config.toml
n_experts = 48
d_shared_expert = 0
hidden_act = "swiglu"
router_score = "softmax"
lr_router = 0.00264
norm_place = "pre"
positions = "rope"
qk_norm = false
parallel_block = false
init = "uniform"
learning_rate = 0.0082
decay_fraction = 0.65
decay_shape = "linear"
doc_mask = true
Below are experts of layer 4 (counted from 0) of a mixture-of-experts language model. Rows are named router (the router's row for the expert), gate (a neuron's input weights, with its number), up (a neuron's input weights, with its number) and show model dimensions 64-127. Each number is 128 + 32 x the weight over its row's rms, rounded and kept within 0 to 255. Numbers have three digits each.
After each expert's rows: "comes after" lists some tokens at least twice as common just before its tokens as in all text. This comes from a sample of Wikipedia text that the model never trained on. Tokens count by the router's weight.

# expert 13
router:080113133093148095093201153154102088084102168103171146125170186096164134156153154156180103103078175164080101153118099167146106156153137162117139150135171147086102094164082117132162145105159145
gate0:109145135139139152114123200171144131070078105120134102151128078095121088125117199139142133108154086098119110118123132117106073156158134094125119153125140158086166149156171107159140086149130097
up0:131122117092174158140123130142168160162148111054125172136129112163127136127158116080039160120107075136096215104170135159117106088169107140122085139127104140144102126065100159120085184116070115
gate1:115144175143127146104095184109120162135138100100125109128136111084124078105145178139137124153122164132110175193099177177101144116188173155123167101146089169108126085128089134054077166090139134
up1:128131103136059178064131118076126127112170155140176102116153107090126123081080110138164213107150154101119080116187112186148132141094174173164128086095120121137109107087176126175129152138163162
gate2:155168077130064105133081135172069125125127069106185096123135120087119152125090148125188130152140121154109146144166091145104149124188096182166178163159146117175114105164190119125133176117136152
up2:134134134146176137137126100130122150118187138180096142104155157085199117180176127087152159128148169094170126143122159087152122116165168124104152152131192155182090099136128047106093131138164175
gate3:111161184151125173135165145145106102104134155101158167105172094174097105094087127181124163183070136090107103138054076095047160150137130174124150156155106143154158134158127110096091178106126179
up3:133163109099061141145158114137094091127102125118110118097076127082151155104089123155107114102136078170112146170123115171154189118121133175152156186127093088111126151094187138101112122138255103
gate4:163104189147199147098144178121157117131135079117142136084129189111161058134170125110111134149074154114117120125091102162122168106139152098141148128191117131125120051131128148144111074126125084
up4:148127121168130083141165103110137155105067094115137115145157084175087158146136118145168130099143123159164123114177130186131097168169080113144090132172141112129013154172114060135123143065182164
gate5:074088135140150121125138152084138075111120121086172093155099114158182152163131168162148149135158115097116145083166141148164084113102145140134166074092156057083125127166112164106102117141118120
up5:096171128142126137180144099099185120091111142153127179185112146093151078140088081069158123130102156129120131091113191137180137097133167087111063201076148075131164122094102126139145073185111075
gate6:089120196124135110138123125088111099137120148106136156147147087096176216121164099145183109085139131174174178123150095167139104161132183132207160178139132138137136118123126139083098127153131116
up6:110186180107105138118162131112087110098106174187156152108161098081133092208102102133092132110129170123172169143175159155147165177138150095131154109066185114162130124132144114114145123152152181
gate7:117111140094121142142134168117116149116084134128144098146139135113130175152155102112143107139069092105173144098100077095103110139093162233117195141109099108089102162159109105116141066141116127
up7:094122113169097107108148058126090100096145202148116156138130111119090127146103210140123124084112119132128079182098120172148103184130190096150053109187149156188094126077143116146158145116112120
gate8:066141135181169093129097169167127117079096165238129129138159118106095135143137077099141131143132167181132059173193107137044100123169162136106152108118122139152083103134138108159179103156138168
up8:108155180141190161117132123120111120125129104184119149092141100232106095088122133130186120097109167139136114162125049148102119088117122119178132072157128127121113133088160086108090077112150197
gate9:082143150107186149159117131168081103134152093077169133177092115138216105115131136180087174084123141146129117185161146090160117104164120119117089166144176113127186098097107094083161070078125100
up9:136135098064151166128095132131149133160164158129162119098178125127127147159169177100153161131132089121108176152176115110103095165169141187126090123062091149142084093088083148166076157094139116
gate10:090090131128100133180135134156149167111056161113096162190063182133157080164124080149113115132162137115124106099086128136129180143194071115146128177155117120145123105123139119181130188143126169
up10:120118118165188145139110161124146128147217145188111116140146124102149145115147175083138106147108133116094152173145129132121129147124033174134120109190146135037116145122191142106131074116134113
gate11:104120154133156116164110111127140125093106152136154185113137082115061145098163191135186104093078132124139104140172107137167099166170121156127053142078110110112116148137138090085125112169161137
up11:156162144122112123122123138143126118101153117129100111178146169104205148105167119164185091086119130087187109178155072155143148082155083141109100182149090130130091138161119106082133144145119094
gate12:125173115127162074097140175093116138086084154168084138117153149111102099151130091145102182097102165139146119148149123191108137099121170193113140190140130130105122023136141123121132095115161193
up12:161130171173128077135115100120142107102097130102184112133151114148151135178131112194137101177084147189133089065105110135175130148164141169109117122158090134157123191099120229148105133136105134
gate13:115126111093140156110120161163152170092115193140124126113184125145122142089126214135088093156083162143088109129149098113154141117065152128099200082135088118122170095145137107127121164162151101
up13:156143127129139144147170177204103074141098129121110116114164156108110127103146111151156156133110142151115156160141113097189168114100122110127143105152116155115056159166168175151095187147115118
gate14:163099114165087112126098103130123142118139131179113143196089065116140110144096133072116154150094115143109083114133117120088180148144137148142195085112191159109075100150110098098159106132077119
up14:128119150157096115074098153151137128131145138130123101092182105178142160116161081151114081079137130161131150068120139133139151120100134127146123051117149118124156101105144041097166132158093162
gate15:153152111084157095129185139103093150062146156149137162121104134110168187102107191125099125137138161129105127119117077140065114160126102088145140159109165130105132065109073120093086130121118096
up15:156146105130113091179072098118122126169132172150099093126157164137123167089090087169113113168143115106189180140092112106126156114134137075124188186083160160119120105109126108115098144094129117
comes after: " |", " ", ",", "-", "|", ";"

# expert 46
router:081110143093130113091191139168101075080104161133179133124133173093108125182153157153164115137071166169076103149103111152152112159164137161110109129121153156090104090154086123120141136097151155
gate0:076087148104117129128132126116168157107162098085147195111115161070072177114100097074097112129091165079096134093140155194116132111094156147105150131072142126138114112102125136138184102117135183
up0:134165110164112152167114166134124164080127154120102163119104122188113150126136092081157132137115187091074149166105126103130124087139154140167118184064109152180136129164122187099112136179119182
gate1:064041125127112126058070144150128112120116134138120158148131116110193115124159132144118120109124136143157168112154101078137160104107169110115125076128185124133087128162127200139165130149124226
up1:157117159134109113155090118104159130147186106170139137142105112167128110144163160130148140106148160100187151101184167119109175160116086121114122121164133131079114124095111139148148207163092133
gate2:111123132158128140163137093139090068086151118138118172170086110129124161115137167137105130147135175174122133143126131122135127111145119156049085147159074153064131111136142179163144134144164083
up2:104114140094128097155150096143123131108188135171132126127149133122186139123127078129093136079144091138142174068135148059133070039089156137121061088126107121115087086121161108114138092155100127
gate3:128131133095159155100197122150165110176127126154160113141145055130163165139113141154096171120094095092066083041124155170156094115147151144118118114128168094100125074145172078074148156131124131
up3:104129186173025102173132143105150163113127089093181162171160092146118101133032148118087120137097205153094109148198104177130170139151127127189145129110147124159104158141114122135138109213075112
gate4:100131107088130170184096151158117124091095151140180102089165125110168131159061130145042116177127163132083165146092169148114095163171055151197161136188160146194185101132073160152131120131123158
up4:128111141103128171154069110091111126141137140096124072109135149111122089084146126148139132124145142099133142138160106139255097136102126087059107130141153131088138115187148126108213123086105123
gate5:093153160182132161131126116115138119111136130161155084174139131100111131097122173130174166117059173087123158182148107162149112107143141176125139090113119103116118072180187173161204081175168159
up5:153115089141155106142092212144121151078094111089092101122143057077145167111132113117163099070110142153157140090127117155135158127109153149129090182123125137088179120113117101111147155111175114
gate6:080093133127139169127178141160130073102159112098148083089179161133185149168132190121053168084109151132085136127147158077156109141123146077117147087168137128108105119089140133111161147104119200
up6:155115120169116159142132164131099128106113134130094125142077157092100102095194141121128175081120177092081136109088173120138118106086104123171132178150103102094168124166106115096103134085130118
gate7:112156131201131140111095109141145076134107135112141130154084147119136082121184106167130052098110159090102074097137127118170113069147132115209136101172132162104078104168162128157129120139135129
up7:094118123146091056140124122163133149156136151087085095160147070157158081094060151061169123147138165139162144171080141114138182178147119134195081189125107144156146106103119057114115109119147102
gate8:123110151151113173134190119170098103149094124184170156085066131136118098152137104157163138144148139089102137126123129124115130173130133130184125190138109174164169090105072103149144162153115116
up8:155112138076114148090129157142103109140136095112074074128183171090096086174138090152101162085093143110175097117095077161119195169106101124069150141109087143115118164119132098093080119101193153
gate9:171109178110092064173129117085126131123148160141166166110103141166151127100137156105106149157146136087110097142162114153148142121142135113112134128109130144099089158193126158132131077161182124
up9:131127176155103159056141157108150117055124114114126108119087125103105125127173160116104097141127149200101118113108152152126123195134161106125076150100110093120096128103077102116098138074144139
gate10:059098096107137114100137138103161137151125128183124148072151086115130159119119075117123133128186091109080144171147099079096150222121116152159062135132183142094131108135156110096181100100091117
up10:096170109137149108179187143099101128150104158114100094137137138126145133148155136069134161137092117107109134155111196168187137078191161181111169144086082103079122134122161105237092056089134146
gate11:101122120109105075154136138100134117175140118096096132110152129100153103155109168143087120085094122099134139136164146096093124209193139155094092137081178201095172084100123155143062162122220108
up11:076145148163182084173084162129115157111142154143098106121171225138118095203118114119060150195109120151097116165175140125110148115119149131118086152131161196106115103152153155177101115114142144
gate12:123146118122155138125124123122147090131057072115166127091187182133114149096080129120152111127205103193132104125154152137174083122152148112157103069084122159108121110105140166054111104057076172
up12:110191096104109137144120142150129150072135183176117083167127114133148162174159138088111100183173130143090210131117101122187164103152151140147237102067153081096144087173156173106078102114124135
gate13:120132117079125194144143136140165123152112102157100101119199116152088148102091054131136162165156119069118156162092175131077076135159141162156147097158160150127094112167117115118143103130132156
up13:093123094154101110107131152100172126119090152122162090106151093109154124095153086134113087085115117087136115130055106119136141198111065145062073153096127132158092101162116129169099029045115124
gate14:110149173127103077137128115112094146100129142126163062146100087110129138135166113133148116135133102147174094130130146097155164136144187104121151146123175109110095148113165137079087140170131195
up14:094129069149087110127151146143142081114131125141166103132185157157102081137085126148108062096091081054135186127129074164102155148108126141077136107112123206167175119147128044092187105127157152
gate15:137180111132147127080145080110089113119153161132133167147137152133158126101125109118164144135128124117145099144129125149166137143141120203099120167153161142098114148129111184131157095156150088
up15:184111106164110183177078133157147143100160118157170094133119126116127109171115150107181193119107072117112112172145134114144123136103118112154182136133121151189204148130144152197073108130128110
comes after: " ", " is", " a", " as", " for", " with"

# expert 22
router:115080141095183107100135151199157145119108141092136160113139162081162109084140158142072179136104144169125096154105161163178068169125185141088157125172126166127081149168089071079111078103145187
gate0:142119096113115156125125056047166158037128138129118110127097103100210122175114063182123095092158170130136136125109141114152134119067159161121136145088131138143107114120208148114150146159171098
up0:131161129136089122114151154179120128145168181151166136137067222123094107099150194084164195146093091138105149117142160099094144162094113121114103068137071122157124097152080132188080177097160137
gate1:130135195141143112095109079125087124137143127152143084136115115140122146145166072087183094155128151104164151128124072086184115076092093096161101113139165076147161122061096168073215152172131117
up1:113163142146122114186187135092134097109103119092139153119150137069128097203090172138104077144105106173140177124125176139142181092126067165046158177167090159098152139157192141125102098149171141
gate2:123076136114160101134186148148135070119067095133134174061133119154103109161107144118124133102133098091119180049191129058132111106218091151155132090120174111142118145136075145108085173129142077
up2:147133153175100153142116124134170134140154115130131107187137162125163138117183058152145128160167126107130176096090136210150100102094091158048151077085113155114173108098166166158167122178104155
gate3:128156182142097099129134104174117160120203112139115160095173103096117149138111133107175165184135147133162071122208088121114176121158124201106073150167091060156155098128110114105113201123108183
up3:115059152052197192162041166150117130145112117216124127145052143134091071131169103149109126084077131121139193150159094111151142132157111139125152106117159139159108156146155124112108114145147144
gate4:160132074114101148070151140103123151156194161194132121107090081146142137219115144129175190119077137096145124178130093094131149079086122159156188128095193106093128118127171136152124175189199121
up4:140171106140153104135166090150123156111184125093158095069135112177058087116121105102123076135102090207099135092141107133166142149187204105097145085176135094110167156128132146090152174125151065
gate5:160128120131130181141118154133133075136140069093110149166135158119137127125170131132073065108176088143133156166186109121094096104204088070110109163136102081120153111086089153168197175152172160
up5:168129120102180131149148172138082150150174102102110094194136171126182102144161138148113132153178079123072144153147116143114173153227142143099153117106100103114141077128159136119144152154130165
gate6:088155105120103164153151124191112119079114134149143112121150134119128076101108138120142111079156148107132152154153146069084121118158103089136134107170157059146137159118166160172116132085139085
up6:104132166163135165107107115146100139173101107143083165095101144138162132135052154128132186171104142062122100061141087234135084126101095191120156102121133169151097140111090120097130150151124074
gate7:089141155132173051138146106154114116135128116140118151115189139144154135153134151151136099154210125094134126132147118152114164090108076150166119169149116044108168129106167134077129176115134072
up7:104114180133082118122178176089078090163100158133164145124093125085061086117103174124120174134143124099125106123117142087094147104164147100116178107106158042082113169202106103133135191101143116
gate8:136170155180166090110145095152137107124143166141180166089067114086087148104075194111089146165094149069155152114083153124174127027164159144063127178152095142180217178114104121128129108138157177
up8:150129136087137132054144132157111109139119104090097159107158140109115160098106067127098135150139065100127209116078087183083150104142080158058089114124117157104117180079168133148129124108128186
gate9:090108163153060107125118165122136120108132091134136110136111101151124073154049112031125121090135108149141101097217040104123119101132139158176144096144148108154152069142053160159137175098123128
up9:102123112111118098044083047153119122138164138149148083117130166154096120152142017077141137156132093117170122123128133143085106143142129150158074104081133121203157186192079095148184081161145136
gate10:209140142096135157109133148086138128092173155168107065123117146111144118061132073080104057129149156139067138090179065139121147152109117153145112148108126145052117116099132097138165195070076083
up10:118112158138147131164141115214130090135096109064157162074094100169099050203191141160117094117151091117107127126197109144125158052171134146177122070119136120147145122104130179126104159181128099
gate11:129097130149127136128101118125093167077137114183075100213105090190137118138140119087147084147135133158157062103147110102045133123132144038119114093103105128073145119153134143148094175131130126
up11:159167130141120114095142169092077110135128148191149132164087138107040146130115181108088182166073098115136090079191132111092111166095167093095046141199121169128056134186127103105152100131163136
gate12:119128131131117106070169116103081100171172121151170115140114172135121146082123152119102121197150102104206111135146109138166131160122134154149108117074176158126111168110121131165118119058098131
up12:160113088154079192112125172086129128133046114133167131171146147129059208109145117175124120086138096134118103141139112137065143144137112141122107103121070087127162091190140139156105129144126111
gate13:136129173121108112159116192137113148154107085105106126143061145198088165124107078149136121058138162128199146168149113109098167159153145130136111100162117122069084141145125167131106111117049177
up13:074155088127194152115142111082082093130140088147144087098084099109133114052118191154099133150121131121105111151139118152137134091174177098142171119146130092145165115134145058114132108124116109
gate14:136156100118118127185100099122136147095181126148082129170141070186116126200140141148069120135126128146139073110084053126169133095172135177128094103092093117139125138090155073115084167115052130
up14:173107164101065094174153099101134155136152116198144157109108099171151182088181146137163056170164073132085074180111107118090111091133146166130175173113165095144115128136101120096093109197112114
gate15:128152144092047153129139096075119159143173068143178112115059108141172073143115087134092124163155169136133089052089128127149137099176141138126095176092118103124122177132095077122103102164171098
up15:107137069138118140171128109145171158149031145143119103105136182154183127151061085187123156113132116162151133113123153131143101134151103133125142178149101141105134107128111098073108135093128081
comes after: "\n", " |\n", ")\n", ".\n", "1", " No"

# expert 35
router:098098136091130097121219158143118084086105177121167144130153172094128142128165154144170056108072160179084120153106115167154126152154138165101129157133160159078101093170086127121153144120143139
gate0:135134100121126143081069132133133143085164134135142114078153130076137163143099183148178120118140166160084100129120116174204122134166166181085115112105141108100115141111049115136059181168048159
up0:098110168179126147190117079170121092137171163090144122153171114126115172125141135040098101076125150107152152087184086115082166126118151194085140083148093136153091105103174160118143088116126149
gate1:178114148116127109134145149151150109135113191069104129124136130085126120136101125134060143105154068170097098162074175122109175183141121107091161128164156170091091144164086094115139083144130085
up1:148138127122149153117093145150139137111166137127091185079185143080191117186204102110086100082149161104125165090121097136175179086170160112105087137085168113098150130108161124126100120125117134
gate2:112092139175115077132138127150103115127129164094135145135076114099140147132127076154124202142155115103159091062128148140100178185140084130105122116227109122106095110108132131116129168136172194
up2:132153114165096050078104146114192125153157126160150115107120034168101061076148123059197149176168168101161154077149116122087099151134120084134106110117144149152132122136127143138154093153090112
gate3:104144089110170119151134130186110115118137123118155119115105154096154136165065122125155086116129136120091141150148128148162173170114116115121161100125119058086093141129180117087089145097100180
up3:085085142079057153142149162119098133124079112107144152135111137139074041125072100135150114108132158117146194103130154141117127160163128201147084149080123085122111123143135131098129108127146083
gate4:151111120095146088087163177118074168125093102123137120084158084131153142169134106121130187156146164152082087145123118124167169170099082144107116162152072116113120118115143136134151099083074086
up4:095112104105078112088141181114180115065146167150121117067085162149085108159154119134117120122130106047113120094068108113138091138067101193048084121115164089107138145072127127110091112192111121
gate5:147125110099114105108119150152154147105101137116177150139101181107081145153172157193117120067140110139132070168122147139128070129145142140201106152209112173061091126078138144141168096117138203
up5:104109127105156161099094090148174147116101102132134122088165129082154083062099120117124108173123130122117146169097074153220155153057145131108152135148141159106118109171135173140151135144120101
gate6:145159087106136110060136088152117201115159186126162105142140172154126158142095127087164135075090098152111114128154074133113093121094121110142166118180121156149107093071102174094173129180113191
up6:163153179124170174104166113126091139126092131072134160189121152088135138132125086090138131147097090108133153129115103126117122075115162133142086163121158126089135115153107088176084080105237136
gate7:139087106126163110055145110084127151137132095133124167164100077087132169156168079145156087120135140142085158112066173164117151139118150169122181108102149145114125078151117183092135088071179069
up7:112157183100067160152130097133124091120122140181199106148082131115194134139119099163148138199126151110127130193143143093165107091160121142103132062137069191125168151155090108143067105129092121
gate8:121106131108116119091092158147162172094169134135113120189152164114188135171131091120135169125132169116169123143154167196151121119167109105120180087113137168135135117144117151139110137105150112
up8:127142094148175127150168110115069122126084127098147151044154191114141167093136158127126103098096096100125101160096081156175124080073128130174131133146168085136109061101168145134112125123091191
gate9:113160076078139152102081123123142148175076093119148110096139117112104122198117135125130157137134153188110110159115143146140096131134130163175156140152054151168132100067085088166139141130156112
up9:191129139144158149113176112166121099152123115136087101142158176098118159106172183099137074204120162113137080099155120120144104130114108135119126118153096112096141193125156132104147169083162111
gate10:122083135117107135131134118154146096115119193078104117135049170123159127184077075123096149076126088146086161149149096121190136143127131112109153184152123081100094120175089084054110118117174166
up10:130147106126107119125170111109151128112127133119109129082127146126120074152155137165104121153102133096112134113111157141147105129110121134175195154175149083158115157101092176191124085177144199
gate11:161096166157079133099140121126089152148130152093092152156196159046136103128172136132143141114098142091071155098158150100190151118121109166142139106163153131041121108113068124101118146106119136
up11:152104145189119187179134116128115165078187139127177150126152152164164166090150170123141136081149151095132123129128124100129169050124102186096100200115105154108123130119124158155059137133133084
gate12:076117120141157138174166096099161180129055095128141090135083109142141146107160130182122106125122131187116159107082145157212094150143152154148118165132161181101153118111137114168116091129155180
up12:134107120184098129107119128099098119187096174129109089144151083096061073155115116120147123129152137107165083149096121133133121072157145131092145121106085129102126170141103148195130191073123149
gate13:141163172088148064082136175165099112123179123074125150171146207137081100130107110132157103169115123062132115060091090116150087041117150158121118142121153165101084124157049105087143094130176105
up13:130134130138122119138120109059150072149133062133208136152152128096119151154127126155147168166116161215063099086162208061129120113133069145124133158110091105101101113162139141153168156104101067
gate14:087087110129125152086115163149139122123107148152174151145076095117209171122122146123107181129095134147119137127130159107133084131143146141092117105131073138075142152114176110145145129126100088
up14:111141050112086098124095063065141176102126073095091137124161182134120102122147134126152131108129188109156184197087132174153183084151185150203115111127154136140140128191125159100105115105107202
gate15:101120078148146144142120173153168163156119136160114120100172082114149093125206077095168110171139106089095132096151133125139122131084152085139118114150130138103168141131127058184154081055124135
up15:105172115185128157122128121132123155141160151120157164108138151123155091146086147089176135094108143103088193131113086132120171151145123128113101096076086160124078059164135148102088182149094104
comes after: " |", "|", " (", " to", " that", "="

# expert 7
router:111092139116133124085133135085057131122135136132185136116085122112127120110144146116130165199141144121110081122108165116159113097151125103130104134166173104071165076142053145119185130131144138
gate0:149120093120089133182098120128139137147143113041078153121156123163148139048107092119142130133069158126169110151150153194099151129108110180090144120095093080135158170108176134094117116144152140
up0:122064108123141100234158144179113163125110130120170151107180121106188078115177059091159156129152098114139144127119104121190146186130153141124146104110137132120127118164128120084119102151126137
gate1:157150197164152160146146127162142099133160112148120101122091101126162096149090082101150116074150158148108079087209118102028114093147144102130124064076124121129116108157108136139105105170120068
up1:137153099117191109164145098135131120152114171099117156119133088075108145104140121084125138116083119089086177114090128147155173144080109139143152143093089149091164091102134097138144095128101134
gate2:113128176115071064129094139113168137144097174106135143132145137133093154081121141136144154146142155112135191134176113098134150146170151119106054240139150154153155170164124130157148085163146143
up2:142106146124172117169139128187169132110140119127181095065118138160129176125145104121103161199137173118137072146105084086105219150092120164126153094140095119068127105101145083103126139136140090
gate3:143128092112104078094181082043142126141126066067137152158108133091194136137107098096150118135124132107145104107125097137163155063198082152115096152120128136100070125149150168089156160121124144
up3:177114118105099036103160123121164113144119107083162147179096110138164075111109110096108157153124109089162163115101141098160107089174092147043107089124098141171139124116139171127131149109083081
gate4:120102158096093100132135085108140111098085160193109106094107126114100120125116137097129155063134110132161115092074130126121097154118136138120170102112128130173140114157178113075113141166099132
up4:172100093148199109159080190117179127169134171119158120157130189198089175163145122107109122174121125152096130108139084127177134095127129180074142134133142125103146175124150119135139143126157132
gate5:166106141155157105190171102126187044129105107148074128163138074174129108111091158144174136112085166085143128089192121146126053183115183108090098121104112136172139126156149117145066160110132100
up5:137169124090147168116120122092147074132156107160169118153120146160158105042139120103123183130093164086117122082118164129169066130088128098127153138147123132124112149153200052096124094039127113
gate6:130169122191119107119100166111152139139178098156198105135165131146113092151136150120124111048079075115126157170134081141099146171146160123124098193165058146171147137105131085165140115062124112
up6:155102138017127152081109151155135121133090192176122140108041165151101135089104105121093163161098126128163105100106164101119108124114112178143162094137157180101080115179147175053113162192158127
gate7:170070204148122093175122080108119154139117152127179102161114091198147148157044145171116159134148134114109159095110078099148133188138137152172136099134133158153122163082137140128119120037136090
up7:129081088130153019156188132152111178148074124144119148127146113179141169132137117115128075160102130128129150157130106116131104194142143111198160096130111094192116171095112135094141107061115151
gate8:123075105104135203153107075152150177169133065159115095120133167142112127186128141142148094120101187096164075095137125171130079115092139130122151138148084120102117172103148131122074103196095136
up8:175137157099177153102141141116153118114111165123102141134157070176098150156107120176135148128147123155096126162073138170135124128106163126160200153116122094125122080085118063133155150127106084
gate9:102179148146083135095157119079163193095088118116064113158125172097133109086094125133172125156106135101091092167147133140140149109128108138147165098092182105090087105093148115166134128131141096
up9:101162098135120163127115105176124106100134156211077072136100158108124187139157162107141161160101141141103084111108100097160167126117183171145158147174151160170142154122114113153082110092193092
gate10:102111136101163118066102100131116147190102147071106065121171109096117159205123128144139108121113093154163137132125175127073133106162153186175077161204121135091074129090135097133102109104105106
up10:116111155088104092126112114110120115126096145166111120075156057167143118107133068125103092086100156144145157049157119113094118138077148103201176128161109137136077181118169150148121139067091106
gate11:105089098093089131153156156138131201065147101133103138107164115163149106124146174118089112156074088162100150153076105189106118132096152111128122107093080124103087209171115133157107173125121147
up11:164146127099120113084134093113091094157054159220124122157183118075154123163131122090148084102164132130099080108238166115251167091114113109102139171168145092124172105119142127083110104149083137
gate12:176151121127139164153130180055166128142085171159121158105121126141099132100114130144136131150104130125144180191148119147182133141141167160132116208136083201127133070126199143157115153049091126
up12:162114118071124098129097144075177113162113106155106160164121085127099147067070073119160157077134120150110128131078155187124143124208105159127071121155111176137129093129136089119076062128140143
gate13:150120110139110155110146143184174158096097090153092153160086177153147160169148119167064116138113125088126137117135136108152132108122092143218202115164105131120138170126145113166091103177110139
up13:136081164125101056121110163112090117109116143126128112150128130124097103119063146106206126148114121116137146156139085147131132109144171106083097167060143112181090063149135159111158118135198153
gate14:138126097134162049158137105182175090117145132137071128173106136123132142106094125096126090093140107111126114122177094099089097155129103113107056155155111166129137163110170095088078096143098057
up14:158111152135204081150116110160042085134077061152137161133083177106130144136119148099112140140126140136167108178076089109149106122130094179137125111143159089108112132137083105095138087201154113
gate15:141122149160135141116134118112153121157096149130122180119112038121083171097102227106084134139148091092147120099127162132118169146141164168130215103101154172077183130095176164120103113070114125
up15:111136131092137181092164139125160130183075133109077130139111176191114145017133116183139115166174096136105084149075129138136108092133090097139083071141152080146122070118109156045154115134150130
comes after: "201", "200", " ", "202", "199", "–"

# expert 38
router:076097144098150085125193157139106075094108159099170155148158187088120117176149146158183100106082166164092114159115102166135105143150162170103134166120158139089100096178081118116152176112152141
gate0:111134089162129137082123133095105135103082108095095137131093101116144126136098156131118114059155141160131168099125126137166080100090117120126089172144127215122080165174119133095122118151163119
up0:101104132092091111109127070115177131086186096182140091119118137203091178162120125094104109154101117102117157128139156148144164153182143150119183113190127175123135178108141092149125086114174106
gate1:107134125141128138071061117195153123107127114091088077091134055128115174129138177140106111122127134150147136108112139154150130133140182062135083149127141113136097085095139122117151170109139169
up1:153163095151095109087139106137138148154171091144144099071186117101173150113165182101107114088097108085174141157127133150144124149110108099103184104140126169154080115199158148097163089158082139
gate2:140135186168125124144090145098084105143077170162153115095109153062153129136159100135133164138134168142115145126150160174106028121143113111141169099115112129085084098142118096125128132091140185
up2:129096083126130220159143039049126126092165155147171088171166158108051105103160194130146148135053178105169156136137136171100186149109106197104185121146164145119147106112150136126102106146190147
gate3:137089118187137127136117110150113149163134091126056128090105101109157135161126158110132179134124206112157123152122109148127192152169148151148115155139149115117163088137130135112139108114164104
up3:100127125057128129144114143056125155124132189151103146147135090116118089136086137121160147160145083149157108140160144148100143102183119179123161081129179128111120181083161139151125210153112096
gate4:113151150171136094044090174173091067102152166093123132131172130099135142132142152127079130116140166105165079177086108159116129143121135138154090117107141118049107105078087105155112114103116099
up4:104108168147112136155207108077170129170134142146183077083130116101126171102189142086144164144130095138118052103099106132156160078132121108166165114155062172106074181146154101095144108133137147
gate5:101055125113114169120180137145127112103139124145158134182157081096127120158164167111109125111133063153106184153112072140128154106140107098069156108188178126165118077175114095132146132173136143
up5:148133130092100171091104144155131126147105135108184158113112131163146102113089145084065082110074094121121098115108132028128094132184083146099147137101113151176114125113159088082151189179187088
gate6:134100180133130086110156066137121079153119145113157113117180107174153089125122108173135100124113122105135146156132095105150165093131160170144141168195119120089105110102132155149128149116196223
up6:138127062088156100145176142213137109063116110081068113144147087151108117142142126125128137143095139080193097156118106130110164141148135055100081131118140111133128151153113117139137111164086093
gate7:134062127100065119151132099088125103154148127135168139143143106103141110138107115157097091117140185124111121116093109121114170132130153170158113141157121139177160073116120097109151072184147134
up7:157056124039108040157081084064082115146142118125115117116142165128108170092132165070142133114132109123108135113125142136134084159120140115176133121142148171084131177138095166100070125173136166
gate8:151126178094107147116137146173142141097142139147141093142097118153075143165137058141106103138121129143109076142088136119122119148158125182147158163162116077124111100172103083153104105046098093
up8:090134144197083177085154107128105112091099099120193135101212109119160113150145144106204224114144092180096132158116135118111179131154180103154106076147139110108133129143177147150101124145124111
gate9:084074176129181099158057051094143097084123104127161089158138129089127131093077148132166132144124172150129080130138103072162115144127125116125103064161141147090085140176125181132116126126142121
up9:078182185094135133124089103160171129071105195163119125153089126204170111136104109084082151113122126094072153137099106145123131113159106121125125196207127177132141132109096126067049147137132123
gate10:160118171074111088136129184146136091091095159120114077142138121153145138065115173082143141121113149100101097141107114070114106167145157163158090104159147174112114149147129104191178107142129109
up10:113109091138106183123116132115141149109178127136155167108148160141102098086132097107095085137104100096111178112149144142222151109093189164080077106108149174031110150125153149163105111136155122
gate11:078107072122074130148062078148140128063122099051126103130068062141085199139137075099101173179115152110134105126137123105107135117181141108101093117115099101119113140150062105103121154130100112
up11:108155128169226070057155158191137116098115081183058137117169124083162083120126180095141130133096175132164119106113139151136143153141129168153069151124117211078168163134127098140141094129109102
gate12:105081116111097132175157125168090113069138116129149131099151103110191101096139107130128159168087158163092137141102154122180151076220151130116197084090123074202136099084087162140126074140109160
up12:168155158163149162092135175110102142104186149132081103134114115080153124120113171128060146185107108115131094074097152160138144167148147144158176108103148148174115132105096141120089075161136132
gate13:147075142104131111081135073061156151114140102131097096146156165161117138064161131113094147098127193100103126068129111151132142159121122101158083117129114094119087056142130139097090111069083234
up13:138180102108063084128101107108110104173076157125141102118101117176082104158096105103136090132139167127158148138141091127087202144086129159086245041068151158099136148146166138168137138155154108
gate14:160153126107206151137137143095156168127114120084073161116131136040084131126134135132123113189159087078124064139119086118131157122085128163143205082151168116106142167099086109124127086137161127
up14:132165138107175130142096093202105127138125167136111153140146144166117145172093103148133089111138103106118166079154139112075165168100117106100103190088155158116053171106165081164180188123090140
gate15:097112105101145058156023132095148163169128140147132077139151179123110147101090174150145152107120100139158105069137085082155096169141130149145132175106155179111162141156112112113217150124107126
up15:098132126180170135080168196177155135164125083156163159104173063160106181117070139108093183149113171113174144107115174132093110075080153163111093114110097181120139117117153140089096153120074154
comes after: " ", " New", "3", "4", "6", "2"